{
  "n_layer": 10,
  "d_model": 96,
  "n_experts": 32,
  "experts_per_token": 1,
  "d_expert": 320,
  "d_shared_expert": 0,
  "activation": "squared_relu",
  "moe_layers": [0, 1, 2, 3, 4, 5, 6, 7, 8, 9],
  "router_score": "sigmoid",
  "normalize_top_k": false,
  "routed_scale": 1.0,
  "balance_loss": 0.00581,
  "balance_bias": false,
  "scale_expert_input": true,
  "init_std_router": 0.0134,
  "lr_router": 0.000741,
  "vocab_size": 4096,
  "norm": "layernorm",
  "norm_eps": 1e-05,
  "tie_embeddings": true,
  "optimizer": "muon_variant",
  "lr": 0.00934,
  "beta1": 0.95,
  "batch_tokens": 65536,
  "seq_len": 256,
  "train_tokens": 493800000,
  "steps": 7535,
  "dataset": "wikipedia_en"
}
Below are experts of layer 6 (counted from 0) of a mixture-of-experts language model. Rows are named router (the router's row for the expert) and show model dimensions 0-95. Each number is 128 + 24 x the weight over its row's rms, rounded and kept within 0 to 255. Numbers have three digits each.
After each expert's rows: "gets" lists some tokens that make up at least twice as much of what it gets as of all text; "comes after" lists some tokens at least twice as common just before its tokens as in all text. This comes from a sample of Wikipedia text that the model never trained on. Tokens count by the router's weight.

# expert 12
router:135157154131142127096145097098136098141133143152118107102084125116114097096118097161135096129142110103198116159114129117193123108123117132120103137155123127139132146145151127144169144179107113095125128137103129084139117109103166147115149078134097137171126140120094103127163142157122168148
gets: " a", " first", " two", " the", " an", " one"
comes after: " the", " of", " a", " for", " with", " in"

# expert 20
router:108104120092162101156126123100155137156154121126119125073132151115162099114108107103118109072096182141146108123116105131133163128181142131147140107120113126132158128144081124145115121091122141097132153126132140083139094118158128110145105159141105162148127092118127127118157097120134199159
gets: "\n", "-", "S", "\n\n", ")\n", ":"
comes after: "-", "\n", " (", ":", "==", "\n\n"

# expert 14
router:146182156133125133136152103115077125147121104134106124126090127148141134087133150122167102139128139144177101151116076121097146124127131156136095141121184099117202106165079149116146122126099132112115155101134114082119138125098141126138100139120161161155139132124138098139137132131135133175
gets: "19", "20", "–", "18", ".", "17"
comes after: " ", " (", "–", "19", "6", "18"

# expert 3
router:148143101162126092112166128126112105143127160146155116079132130129099133122082131093121102090138149142130147126129111106156114129108107148149131124163114113112154159141149105159162176148095089113138126067116118093156141127080171116175153110165107137160113151093118150115118121148132152149
gets: " that", " not", " it", " would", " can", " so"
comes after: " to", ",", " and", " that", " he", " not"

# expert 5
router:159121097127128127157134105133160106149129132124114115128053123110144076102116132097161124141108144171119146149154120140133120140168166153120120130142106095129166120152088152161169136133107100111116161119137167160120124101115130145126104074150148184135099107138113076134146137132151118160
gets: " |", " the", ";", ")", " |\n", " at"
comes after: "0", ")", "1", "2", "3", "5"

# expert 10
router:140150100162153106139168122111107092116100129150152111074125144135137111120128156096156095118142112080124141087103095168147131159133133152114117111156125111139140105181107142129148152102093132132140148118100146131111089085117142112135142100139137149181128127103173132126142121169184160132
gets: " A", " D", " S", " B", " G", " C"
comes after: " |", "-", ".", ",", ":", " by"

# expert 23
router:128150122139179127130127088091132150129126162151116104083139120142102119112125121095140079114169122113135110129144127126162139130116125167133100159123147113118150112177099109161162176150098089129140137149080130120110085146139168128148134112161148119125071133097118137120130098163115181126
gets: " c", " b", " p", " f", " s", " l"
comes after: " the", " a", " and", "'s", " his", " of"

# expert 21
router:148143113133136101097154087101107141153105106169110115123088143121134126104109120110134119134158132124165152155141131125139115135114119139151097177155135129116167102140130139178185137151108080115146176088109174122095155109099147122155128147103098153166080135126118125090155124158147126134
gets: " and", " was", " is", " a", " were", " he"
comes after: ",", " is", " was", " as", ".", " It"

# expert 0
router:159120111149135112144156076092105097145137120140164135076128138144158133146115165128135129126153160144186120112100078121137124102131111119101129123147146118106174115120090162174107153147108103128114134091164172138129104101120103137131121099155116195115141108134102112117110117113145110156
gets: " \"", " (", " |\n", " -", "===", " by"
comes after: " |", " \"", "\"", ".\n\n", ":", "R"

# expert 7
router:163153168153138110134156100119138092129116139138140158142077118106123133140132134105137102085131160107125133161137070117129133100138146178130104098175096130121173085178107109133138124164093102132123126115113104116151153127149144142103147135137115148134118108124129080190096124124149163119
gets: " October", " August", " May", " March", " November", " July"
comes after: " ", "20", "19", " on", "–", "In"

# expert 8
router:160142124186116115134163055108110096159107145128133109097135163156134126121137087106132093128147126150115115141155090166125146119127094129138123114166124129119149117109129156133149134113129149140130165084107135133085092079170121138171130090090130171112147118111131097135122128112104134161
gets: ".", "ri", "y", "ra", "a", "ay"
comes after: " S", " T", " B", " J", " M", " D"

# expert 30
router:127124154123171088148116102121132130155104123119133121129064144102139123143118155135134122095116137098186132139161097134143138141108161159129123104142099110100184128127103149165120085129091093154115150102138144129139127055122150115154141096112134150143148132107093103115168147126167107145
gets: "|", "-", " the", " |", "=", " The"
comes after: " |\n", "\n", ".\n\n", ")\n", "\n\n", ".\n"